config = dict(
    n_layer=12,
    d_model=128,
    n_experts=160,
    experts_per_token=4,
    d_expert=96,
    d_shared_expert=128,
    activation='gelu',
    moe_layers=[0, 1, 2, 3, 4, 5, 6, 7, 8, 9, 10, 11],
    router_score='sigmoid',
    normalize_top_k=True,
    routed_scale=1.0,
    balance_loss=0.000775,
    balance_bias=True,
    router_logit_norm=1.0,
    init_std_router=0.0332,
    lr_router=0.000921,
    vocab_size=8192,
    norm='rmsnorm',
    norm_eps=1e-06,
    tie_embeddings=False,
    optimizer='muon_variant',
    lr=0.00842,
    beta1=0.93,
    grad_clip=0.5,
    batch_tokens=65536,
    seq_len=1024,
    train_tokens=409200000,
    steps=6244,
    dataset='wikipedia_en',
)
Below are experts of layer 4 (counted from 0) of a mixture-of-experts language model. Rows are named down (a neuron's output weights, with its number) and show model dimensions 0-127. Each number is 500 + 40 x the weight over its row's rms, rounded and kept within 0 to 999. Numbers have three digits each.
Before each expert's rows: a language model's description of what the expert responds to. This comes from a sample of Wikipedia text that the model never trained on.

# expert 29
It responds to: Adjectives and modifiers right after a/the, especially of time, order or size: first, same, early, late, former, large.
down0:496507440473463483468485541602481460534531468494476490611520496442459585509548500510515532503467525463542549489457538550533532507541493551521503530515474467601512451533502522491515570542506479492501542535524424501522462486472468510483555474491548497556514520473504464506430494443520571509538583505546495491421416513498472459502507442519523573535576484542433517422497518488469446433543
down1:533541480566485540469494453515479446494511538458513545441465530528507539546519436443527465480589508476518538437435414471495486481454418474497507528522479536482605463552506482598447454483511526546418537488514426519482499577460482518511541454469487508521488506482516534540488503491485456566506523502495387499479508484485502542572484473450525518501558488581491489585510462423502509495496
down2:508509528439587437481478479476514523516445490485510462474483499571503452483458450516556418540540513446479485523481516463464531504486549504460427577458479483493489488515540525453451527472520491535460542523506492462499588574424447426527476462486516490522521514559515518474456471464564443528456427523521423517505500462532488466513520404503590430439457553485452523519503489459511496507408
down3:499602461497509546530446448485420480523522497406549548504474565536534546528452432497548487518525401537493509460532397491505452431527527487532444532513538502374467531522514499515447463549537499511467508435465460535546495476464514495497533451507513407537487551542558563497491516492527460484496513497554456503548477506466457484518487452498486433515521481545532477502516527466444523480441
down4:458438595465541513453465506503520487526475549508476452541452501523480514547546502509536467461510567539483556605494549455466535477515522512499472447456509514540492490456464502438499515531546494478515509456461536521518499527473418517476527456504519490466529477508541486476480441495467503476439500516490532491606584461525524496427435574464528415568590532475487546482447490595495437544460
down5:567479510475531479489510522467471459508470482431470570513507484583537540528483504486508428400509595496490456508545465583519478508532402505472534509492524492521516511464483463500551533529351529501493536486519514414514501551529444520552450477516527524475405485460506499515528461501482519481533457500519456425555524577481534500504570506491537474556482479505549473521531541450438490548471
down6:553458493525514522495447492518441515501469441475513486537499529433523471540472448512552454569518517441566488486557564496524523513519543547481477518498519538461476360488488478471494574529482476542442514524532491563477580495458575449475429519442518479504467437526463513525526502537549454540502503467524542479561413532432542523504509485491460523499450469513502470537582528424572487442521

# expert 28
It responds to: Opening capital pieces of uncommon, often non-English personal names and place names in rosters and tables, such as K, Sar, Cor, Sil.
down0:519509460465502465543510480550460488487481544531522513504552449515554472570480537452507457606453439555495472501516561524493513520506477486462490572485514544507513415497581547428527503538516567469558469538478437482596489527466496474434493463528485473513488526500516537521535510508555514483548457500542472478508417519519588413515432531484519466450549571510527488436505576499478470560547
down1:540444448494521495455508488588485508482441462467472477543519482525541478534499572510490556488464479498570437543500463476473564514438509472448479510477471506511520491470504489499437482461516499495504508546549472554499478507587534555452465461531479421572554447483477536432475518536582456525483539465490487493592545522541571556569519499385480545526534554506534559482473485508424475552499
down2:459498510532534467558490548538542572451457473536529527491507505506517476529467477486528572508538488591546478464488476556437474523569492531517476510524451455458518452454513644513452471486519543457501537552554462467523508523517552485501561455509555570464463508551522501391505461490443492524498512476506505561553454533500461481496499495475519432523569495539530490504414541588532533452485
down3:594506519454477527450442477530474440486550525480520519413517480446536450447539513518514517451433522503437531494486484540491532564507390506445489441479512570518557534488438528551435470509423476417496503467517518582488516540545515465517479502492485429556486455465560510498448471468435548500473524538477474438467489548546501468529523549538486471462488544480536549504543461471474446496437
down4:549450437555514499529465480508482510478466536534499498516543481522564508496515597487574483519468452577605493544476531484498540494496491461479530545538486557501500546460533428443439544535553540488564471510501535485486493526499604552511493441508495433522473469444612493478498463452558429485543514489564474471481530480529539462539524528397558497492505518473436526488439514523471482500522
down5:459569532524502445540504460434489502463521537588525512500512507453467524543564476539523501507567493532539500411493479487558558515603476514463467515501478484482501479536550509544566511540504476418483455551536515499429535513470516592489472520457497539510505460558497483475561496458479531489555549499443555491525477485546434554483495573513571546490609468563514480550489531470545468508441
down6:451427538458490421553514547501481569411471451508510529453481517497466490544488526497507519447542454535555467505499556454504447469503480520500545455531488544518520491555494514474463402512472491455536480512489488528557508549498516516452583463469482382549506525537480484525560563489436482461456489480481518441497514535520459516505556443489516452518466517599476523439390557501553479504537

# expert 3
It responds to: Mid-word consonant pieces such as ch, v, z in foreign names and some English words, such as Lat-v-ian, Scrat-ch, Rodrig-uez.
down0:502579543607497502441500479502510515453437531557575552450479492443569469550458526488555516476470503543527476483491437519517492524512476514493470536534517464518528529492510437484563511503514549546490522522560501451539451530446503443530536438541531455467539447446497531554550441521491461437531533527504475519539497395508523520457449511524565493501481548419460460532505528535505573590548
down1:516508418537437501465515535537511528471528456454427524445474471505477431521502527471489535509511485466459454539530487515483543532473484480472485511467516472487410458539456530562519564464497520488428496517465446455553443455542433554571477541480399498560512549604439520499518421469459511458486556433516550494457450479471497547493517460493477465556495546542421522497449538535484516472526
down2:445449497506489503423553498451476455534491472539471547538457482568469500515521513481518517519528528510485485529536458407554454474469462533530599528516473500489452404476446447538493547476447527490506544541527474534520483495486490527513455477479545461523573497520506481555485533469531473615363432507548484525446544523456562510466511491533562482560457460532502491560500495455562481473519
down3:470538465530457531444508602519489456543540520563522509521481406505497423501589572509500550447532537427432509473473485521486510539490552541510454491521541517495493493522555504518450527521439575425472515511526443499451513504488536460488548577520518532535486526518467492550488463480526520414461522558470547498483499533490490513533509508398486539573435549540551511459454417466519518469489
down4:453407544608440482554538578479448481426450469466521466542532524548447551514491539551552511473524515479453464475529530512590490517498419450502516457499443512540416519511482521533535514477498527445506541532511479533482550440519450560557538494564506538526588562480447475524391465503453506513492484509471501498481511506540525489516524461459489440504506507541503535492546476486554487514562
down5:485526415453549514496524532454482546468544478533444521448471544511531463499486478529488373504487481537454520483514464449582520501557502555513453518520456540509607534422516453556480524434486472454415438456494514429475431475480483492477484457524522506462449424452530489535498556502458464518538493533457517544541520489489501429526493508496528481483475455411493467565514497539568532472497
down6:429430524537572470463437508483493454446452417489509415463526580535497439475502521512475469477511546560527551546489462487570544456555486564508497484534471493489510467500490469441565568482501481537533521571503543526558459479448526614521552520521470440529503552488479501486480510585528521543478491578454495554553500473513495461530512491489449427443435483482485503510526546485535493484529

# expert 23
It responds to: Word-initial prefixes and particles like in, out, con, res, sub, dis, over, as in research, offshore, out of 5.
down0:501464497471486453558492434494510516453567545525541588520512523512504493520501501517535461514513439485508513554505488458523487460514483508494451442494447486535444554600548528537546488456499515500481444510497454482424457573525515490459501514456498531484560482485495489495491493526468462527518519453488497497402547441522486564468526545438548514499541564400494535581469490567577497362476
down1:512536546513519468582526471495521506410492547449521536540580523459454472543504484485477564434485555563458486505392477508423503535523545472580477408583540538400413478406511519562490475485474480444496484456487513494425464511535533446536493504506466515487540510540528494453517467481556502446511567529549471479494522507537476562504485498509475527482492522432503483484525489480469481509484
down2:549516489493530522472554509500532592540506498463419523458458519475507475478490486508564459526502522515535472540476590501487475517510580452470472483548493455481520471506538541495551464494469586489583487501499447480531429500489513547517559524466555513480458524444564459500525440517391533488510479441499487463576474469489492454514458497468563559401524417517463456523473466438515419468468
down3:460493504457480536491445461492496499469482453489535533517471496475411581448472481508489459430411467439488483479530486489519488503552481560404437524439476512486541493420487505498531429500490461523449536538490506486524488553496423482458454576460536452537476487496456520520498539508412459523463515461385485444524535556542576510451542497469485472487434545489507507471469515460580506558493
down4:498583447450485460526550447550462538527453548484532542533528577451619473500496486495494517490516487519545501538452494491510435475554475536532516510512475480581522460494521498563517419473521535486546497488512527530534490493532510537535554472463443548507433489457468450471426487492496478480539577563512485588492488466400461468481464540523463523459473530514468492502548483608416537484512
down5:561475527564527527564442467469531493460505504477577445494500490383475535405486540484548504521556472446577543434500526488504441517454469473451481513421476474385478401545482540488475559509520517448461510449520502497550485478510524478531519481476422485461475515509540506510545496499512451533508514482506563474506418517536499488503556505546521428477408550469539502519526524459493514489509
down6:475539526433511463524502468464520517457488541497479416533446489490495523552489485513548478500516500486462459522500526481583466515542533494556525467516477495468595503494459507442545480504511499457512520516562563502477455513552510518551479502469494513486448547454525494477517493477561484478490424465452571506571452575462582501422523522417474519462594385491504579489483557462480472463407

# expert 36
It responds to: The -ly ending of adverbs and common nouns after possessives or the, such as slightly, strictly, name, point, role, season.
down0:479505502525444549526552499440597525476496454527468496520497519475473546480480491511562459466486500564524456504470485517532398489502472507478548553542530475550500487490540491514454592486470495465564482554472500594518486490479513447447422466563577513485562497480511549523521591499536515488569514473519480568455531531435487446516530547500498466414473429443545495476531487480463530593479
down1:479546563431492469528591498541475435516529468501498532551515475519475528517535496478475498488480497389495553542507571466486468476583576427508444516443541476517526445507495562505465497425481496509531543562571463513588468478503436485530491524461567472510478480492461495515439449476478494427416518510529509490512460473436476538511462484505427550473477497540477458540473535533433578498514
down2:540529447557469483480520483408494466544461515487482456595490479476524476487503512408553482473540546489554450484524503475559490431519471454496539466474491489481577460521487465496470517506500520498445520527477530551455544584600488555459528551549548507520498501432411525471593556493501496470502473463520469522505479502452507464534490518537480473538517446470579461530566472391457460517519
down3:601541476472552506524504455514519442599487494553542500502509469413524525530477486553472497613559502481489538489583456462493534491536517441441475499448491558446579452494562546469494564505458471507500527532508430509494462543503504460504491469480540491488517492531489511485522515502512555559493521551469409445564424479541448498544495493543490471570520495481521448471560522419516473482466
down4:467503480410463530525458494476497531484472472489517469496523501572473432501519465489499472507435428485470530560456516506519514490499499490449460523496496481539477478441511583476464548463473537487524464541465616477552518500541452444429435448473560544480510429495471527498456496489531487443465534518547510504535515494416450507563468527514533495445459505351483501520531480545562417478545
down5:493572539491447475511464519527536528476483457458527503553500440524500542477540447462546511407480508446458418541439534531545498576556465505426431531522496560523535556509469526506494473519482493471567493398495479506509511466461451526441494500501481409477457548524479510428466484506503455438509556489479436496535473413469489518445508497465440506553531445490411513517479504530486490586515
down6:497487473559488470487522456391434508534471498490473489560487561570541512458515531526501512500488491500475535526518461406507479492515443586514502529542489447483388532486502534499476487496543498544498483483464487514512565406452505510520440496490516484510542508468433590394506526514500525539552537546494518508493469499561523427447484542469539484544481498413421462517507594512504499440537

# expert 58
It responds to: Word-completing pieces after an opening consonant piece, often c or C, such as y, ay, ome, ty, ancy, ous.
down0:534509454423517545529526613441463462530501465557490484547549509539527466542532545499423535570515464500498516473522557453465571505556407482526489550528507531480457444473551452534528551452516473495448543452521478460515484544505517450527476516464460498471512499489531472474498464521477477513415500409504571448506481537544524542533559483468492486515519432601534511484473546526494507446580
down1:562446500487531462492485448519477494516552511506528497507538574535603491480466517500493537513567452491521415467535576514540479505574466469489484450514470457460493443572518502500495499558532495503488590483495483446499427519506455475554547463464469545454559587517529453488519461528512439527524499493546465504527467544479472458563532501498546459528618535555456533527512515391513474495543
down2:539495531468566494474513494475526521535548549485520506475577499572485491530481437405552461476532505519470447527543476476482506510480453499509537481448507555498527498510468420490491526567544469547563482511440496510461600519572520569427513468517455623501472541532496415490535547542496468482550481427507489506494536472472535532540511490608462512555467511566543492503458475506541555502496
down3:510549505522481484480504546491498542459502471541491496534507584496546463514503484509485508537474396551599483515505469472485566508420542595512533535504543507566545565518493492527562494445556416570488494489467525543442513496509525512543555558501516457514510467484409531537536480582441558523465488528507480453506460514523486506569472433517476432421564467548503510534470510466484456549535
down4:475528474512580487539540477467502505446513536469505538470477474500520517521445554561527494563549499450516555494503479490455486507499438434433522505435457462458474389519539508587390505518506504499479480503508541507442552476469445563476489568512458445433551510487518447488531507515540523525515498541500476506557465482529516516508508481440509516565530518550497520501484530543618596523591
down5:568394533479560522529486477493415477500461507524505470482473516504500448561527528597457534454536564496513574484509571434403513554502456496503488481553485520492513485503443511550501477493531515518468528476519461455450497545496455531535534494490518492466559504509435514464503496467494523549532466531489481502472521503571579503521630483513494530520452513525487440509597477549527394489539
down6:461461549446391488476483506552488452437439455457529506547587448554565519556537525508479485400490466433598399533520513474540500483538477509553505488502514503539482526526488511524482496510512434444414540538520545512486495500502518486511508484542503498451491490468537486499551468495555441483456582472471422449566564551481537531463521488466506463520451487499544490445522562502506497537522

# expert 10
It responds to: Short function words and opening word fragments in expository prose, such as as, is, in, ro, appro, bus, which still need completing.
down0:438556535498415512487526586466532462527503465518463491537565464531504509502483511454483492480527610483523505544526513499492519483426600551499391496496458514492450519551534485580501527464523557441574409572557454529500543509494521533504465538528532507550510454484488582579534467529529488512470452522527507504516572436494534490493547502528523529460502465518470501446533452534527515497446
down1:518507496431530489464542530463432476519506509474464495487503535515511564501489523491435523560492459519539453565489590501513425509525507427470504445518357473500413511473453486490479447490580533490495515537397541497489499553512535482511483456553490506544494512512489502513517527528501536546517473528544574446566524489483529452488520492562562476553494473565483514586397434517509487488534
down2:467405514527518533481461464519465423573469539485489476455539486500551387453470488504551537470538575472537501543456580500513502485503569540511478526518521503540534403507541534504410500491533526469523459504521513421492443485523486543483473545411479520530477451485491480509463492469493505619500453498525468523482469511448578525410463451534542503522433505501490453508522442527468504478501
down3:581482528408469540567577438520541521520505514504506576455498437474501562456499564528494512520510531542532503540568466483385502508471473513544483493494524508513582479470527531454472502474510512461497454482474498417396437450518582518532473533521450512442496459521535507435546452545507481515518567443499475436490528497538508519513440486458469517465541549492499580485526511530552509548520
down4:504456513555493473461477478426467447449528495565452475505568425559513450562517501552488557547524414486480469481482487482525482451464523546446526528476519553564444496449408529445554479499516473509474471492471507465523470463508550457517556493474517533549579493478477455505435498501462498544491532507444544442527509462493542482510392583467509496443480448450422498528511588518532498512501
down5:496461475438464526566451557484499543474439567484543493466508504508471460462442489504485517467453510506534481434483446441419464550540441558492467577522494531581532483507521409482475442530513574454450459512466510524465533495515456530488535536445559494459522444492450577509538518526439490431513475464484486531498487491484447422581467477543524479445570523536565505491458464476524528491553
down6:479568499443582482520454503436549492424421517478476462510495512545557476521509451498545450514510557518520545521414557550543520474504524523473528480462506523575521515510521520471436453540569435516541500523466474478542508514516486598493456441458482487496461532492498484482554462449489541494534582544454514547457453558516495508533443487417580491559496539424432498540474507523494535449474

# expert 30
It responds to: Last words of names, titles and publications, especially surnames and newspaper or institution words, such as Press, Times, Review, Brown, Young, Source.
down0:551510454468472504584498599475517481537498544518498426441489527573492520598501491491416560510552504416437535506449456502490487585448469565458445422487503522518486507511445551533426544464486481463471489450495520512478520536479475536523531528464445537486425505512532522478477531505505505544549420484472532446507509563486589461513457458475495518539491465459501441529448464503515530466514
down1:577505482495537452441442480437570534533485503531524528498514506521451559518474485488487583543536480503536517486489448507510514488501507459490435434554555539444522517531491431485474502543606549568547412479516519431549424498463501447467480461461502489417546575544529500480487498478553460543534503543526540530449527507531548485540535446549553534440512528471518483473514534531567558453507
down2:486478433472472464456526554534487513551474505491577528519440515559483553472473503570535453481502364530464498515536434527486523494484432478562511528558468474439448504473440487459485512561514456498484517514540477533441535556429474466518600541603445535524447492513537528533427496462560460484471533524516490482515456554493503447439520456535551553512472482534505505481476494469548466486510
down3:465464483557432492493466465476442544433483502537442500491463517512479511470538480562465567464489459501519538371537486502495512476511458417476480474538514490458505509439453542440497530503534566434558548526422478519548498426505535430545517502509545476552543496436448506530507448498438463524563576497521506470484542517482507516477540430493509475548422552486564471533529447450520545478478
down4:529480465538484504453458480467510477466472452468591508477523498455453536525500479434547518469544482491483428487462477518566522502544433505454523538443496471530412479446463481484545499443481511484435428550467502507489444533465461503460459472449531537506599532433534459478524525455436430493495501461433511511482522506478459518441419609502528484519502504505522490523585469555557489496417
down5:400532414501541474522518448459446474485559423457520514506418514452454476491520469537486481455454530475413504520538410501455565471500541493416548491512585526527433459474503436526504465492486563548475487496472484559463495523517512525463525424486529499485552486454524460524542534512401498509408545469483525519508546473463498445534541490545515501543515565498475543559533524517496494499472
down6:517524438527537476486513559423524561586550475483583434548456509478499493548529536546544484576495475458529470457569480540517441459518512559495501474501432527444448502466464442494544474506567466453501474505530478462531511495544537481465514416558587483538468516508570540487587536542491554538470468570493528439490480549480538507507493561499513508504478457480506458494471499400513502444512

# expert 1
It responds to: Conjunctions joining words or clauses in running prose, mostly and, also or, but, &, while, until, than.
down0:497518523504498517514483527513533435519431538470507543503527505478540480501473510481540470497452497560526441446599486461422500445458498469420493430478338494494479471445511466481476441543499465530490542524526475481498450450488547537470537464462488553521510536508522405540548474523492475505543468508458460492494519531481545483588404436443489498490495518497469474564450488519552499446565
down1:554550453496540453474480459465503456627544471522515525496467485446502485543450511419502475554454469484491516470536505479442537484484500487465527477451494493536478455484487494514566494471516546529506503486475459471508553414441568488516494443575496581494538566503506537565558520478419503439528500570473496530517487494534504568435478436514513561541582428544455477485538554490521547459536
down2:493526525439534529459501478435442471544487552538406505564486528606489428500463528562463547504501443498451484465539436482470505515496522527536482550500426549475507519495473457517458477452475507543508462590520541474441521461528553489541488481553504518504517518501456464536522561508475479465544475448496574559470606453534489524498517511478541600534455464579538516516476479450518532556512
down3:503448450498459536533532494429498507444503483496489475519563484547528432521547498417527449451496566475480543401531451546490484489503482562554541527478470417540498468504538512484513548507437444507471511547431497535510492500488477432428527494451541482422471472483597478518485502591528414560490511436435551503449527497442515484482523510519524524459475565473529484567492512472543465540509
down4:555508474496541544553436550554485480480465497507407565515469603499501508472497545553481515495530486422530522535409556417522506483490453534432486504436466493513465502546499512476505463462496519515547524516478460535481521429514461492591452547512557481450528517471457542502499532500416429384519473452488473497471523451498516512502541515512516450535554502549426450471554505478460465539491
down5:527376556453504531468484503487538439518521532491481484412455474507544514468576522535502503502511497465519520557519537488540563483517495474488478546461455513425473541492510486588461485440509479536499528499609491496512466503569523584499445568576460510539512510517449518483478496563482474579483465578529538558493493473476488480539498511499460482486440579438512500577461472553548526502447
down6:526419494477478496399460501542493455483456457575502457447445539456473497512482523482546499478557541494486447499429475505506520611525501484485515494465486475591372463516465519460511522489442518496435497447485509513530454490468488597465528508538471492431510471497513485558563508544515551477456615441502528460470459553523500549447500495530521507498474481549517481482533528461524477448453

# expert 60
It responds to: The word the after prepositions before team or office names, like by the Texans, and leading pipes opening table rows.
down0:454489480489461577488527561519471514490521525465521474513507468494548549513482472589520473455542522533480512506475544569480485493477517494615511482514440503511455517498524513543478468469461472427489483454553529484490426498468515455474493536562511420510531486521576552462513541519514553599468475532472476503534563557527437593446493537490590535482475484511408517484517491492446383508502
down1:541564488421490452438539442483513453475546497502527511433552467532465568517559553459454473478506471506518471526599444482520459471495522516472497454473509518471456550522473495481457498464465583560402494495519414485513519406574556529497509400451514468453454527524430501470552513509485465537540492494469520505461423511459508549506546477530504489476483506397510520518493496510522479561513
down2:536550421484514430477500504464489496540546465566448504467395521570544544555475469480486567500510513430514582478504499542442562499491509574475436494459498523454536530572493395548425482457497536512548519443478527514511503487515517552505492536509472551579514490423527459543536508514508475553453541529487450484451394522493512523524486512570526531501490463527492499509475502550506471564485
down3:500538502408464555512489497477482474506531535477498405492520592532510517410428500496543592488511474465611469496493433508551498544538558515497451476512551536537475537507502461546485563539536465494423395464540526508506493524532500499458467523501466569514500449434468421501467561515425556530502502492457582521476489524504509488531487486544513490532530547467475447533523469490520543499552
down4:479442504498497471570547519533606510486475527558576520495547439546478526626485421433527536454557539503424506504474496537516495498442487452507521567514472523474498492518566509489480489484524540488413404570540520522466429463511473509473500511439478493496435443468538490528505503603453528545527482537444464522527523477534446489490562467512544490552484472458493528515500514493533524503458
down5:528466522484502474477457474496506485487473576491457564468499455509488436445509569590482493526443465460556562567527535560560397517457532461507534540529452477451549546551451512466500486551505430499465504514585508473452444458491500597615546501542523476600520462518501482519481548483525449517475548500535513498493496509524485489460507536484501491518478501512458551463490417459489517507559
down6:493543471537498502476401537451543494520517523461511471453553431498520454610495455452565523428396472504435434501536500528484481451523530489470476443548487528483510467474484524493473496470440544507469497531444450515476472497455530502411533433479483491485475538536618498467504509516489522516485526412434511489437475506514531529510557549477477448458507511434506460431464475488428474483525

# expert 39
It responds to: Commas, and, &, colons and dashes joining names, places and infobox fields, such as Ambulance:, Ukraine, Korea, Basel–Ferrara.
down0:545432454501551470563468554504583547468445479510518511433438505478518612480514534523510578474521484492534419464422533489504518517465515504524547498502560507550463494463494514486456477453518497445523546494528508469424486456528488439523519555491535498502572524507484516426557437563554457533556524454477499512506420474465510477446528501502475526533453489446460462449481508599425513525501
down1:495512517494560506456491468481536522526501528503505544560536472410482518607527488537468486474522499500501501466527568428526522445421504549495496523572530446481491524456429481530502480549519553436513538458477520568484467498462437515532455511503414503483492495454505534465487477516508524418562586529428488490464491445494519505470416510472557525564551493454472422466488490567427546517438
down2:406475541525537543489511486482506469557501497538461497439496500480523520472583477548518483527528515507466507420523544513498490454549463513498559521518486490477544454523525558465510586507567419450495481449410484494540443458553425473506507453503437485503522557518469502551486481510488494518546475574548559507498531518431598535490479448426603504471452470518435520540535488434514494456518
down3:462588479464475502428516513511540482490552498484543521462501520512491487541469485509536469511513541549463488545461536407445528503481475518471456574481554518443538560620528549508463573501451534541516471563520537467447589508458543445502603456480462503565492510552465513504533491476542509517517410514465502544418529454491459517540540502422561486472524531479519525498501483478451523550510
down4:529459496508546464501500540539502515461492527491445509510559519466475523440511558526455581496565554535477464501504518460481504557530535497461445508467516488495481512517494514449505553481458529427412444526450545497512577524517547462528485498460489545412489516493472527478516406499449506443434490520509505477564569513540453439500371477473517472469459554510494470463402534475497442440434
down5:523453454479489475414555557469573519491546517468523480546552470564458531503497482562462494410429518574510517469555503443535551514489525527434515471538429556529498581471495543458595559472463466489479567423502475573454514522495447490469550480466498473507475540526485511462510526502481511448451434462542472475435478523484492485523465505503479512432490489510490478491446505505382482471482
down6:538490517506476464518474443430474478536487442532540479543602512496548512503499541542480434533475432505509476537502519482488516462523489549470486514432485521436462424586446475432521506532453472437510500495432582493528538500555537480533455448466440531484534499438518531523494470532457442539467560538495543508500460491461518481434491449522511479513512484483529526589420494475497390410510

# expert 47
It responds to: Final pieces completing a word after its stem, such as al, ic, is, a, ation, ian: thesis, opera, socioeconomic.
down0:481452582426462512509549517515542479485479483489463520552582466515494533545454480552509564525501558546491422523483470456533430565539487504528507524498480543510504501554488520501494529562433467512584513505519457429526477486506470483482444550524447522457474494482547496490541444500598518490494581537528543486538569535516468513539500514468515547567519460528425548401487548536525530520597
down1:513537465484444522529470528561557463520579522477456425531459554525477516542445503471497554490546460502463466543531550429520518516481468489539488538482468507479510546488459487535520369454475523505510486526487446529486479551570488438476487511557518508435438446494430551477563569512428459450557442445481524516500518479468453510461525584543529508425438510455493510457499581500506485482505
down2:505574571556504442424567523454539467467457498531433530488523491532527470504582514497502504469469372565471540510536524510498494495528494469496446533497511389536483502550497493435387512499477463473413484551497478506533502515521491522554472470531467552504481494543529487450524468534524448474411490478495555513525463520524549522500470530499513439492516579463528541477521575479443540484553
down3:592545408436537442514428534540482479477474593494525486501536520461517535452495488527486511421468548487484474481545548451497546542492556470441538499514543558519535454500494440516520509487560552521518511480527548487457505579463568440455473535502464382504486514514521453425545457466481585452472510513483518533485513452509463528479518486545490506529516529534437489528489497439583449528493
down4:518550533499456547549554457519472525423479464502471449537538459535461476424415480469492487553422615511442496482486434499523487538511443485468417466473463546472533540436546517540536459487496447518496495457530515434513545518519472525507486487503591626477514465457451513520515475543449501534547511516509455535564533523551523458508502484417486497527502513483527455543547538527512505556498
down5:455531446533536607551504474475486448522497488544526469489490465497465475506515537505491486512544499484478499460470536505464534527459556563558448499482494529558525539527567431501469506574525412456595500501513481559447556496540526526519569474438513515546522462534469583475456562463499520493490487440559483452459501504501445521512521455571476523525463453550553413478448496469462527425567
down6:492497505508567459497555451471453499533498559540480418479513511558579472560551520424535499500566471495523561476509509487531522534514515565522547472517513467462495464454522515525562380499473482508532473569441447428488478528562495549492498479548514450420519576436544511472545464497527514505450492515437572461527505535455434539478488475526546501399516457474540477480466525465476530528522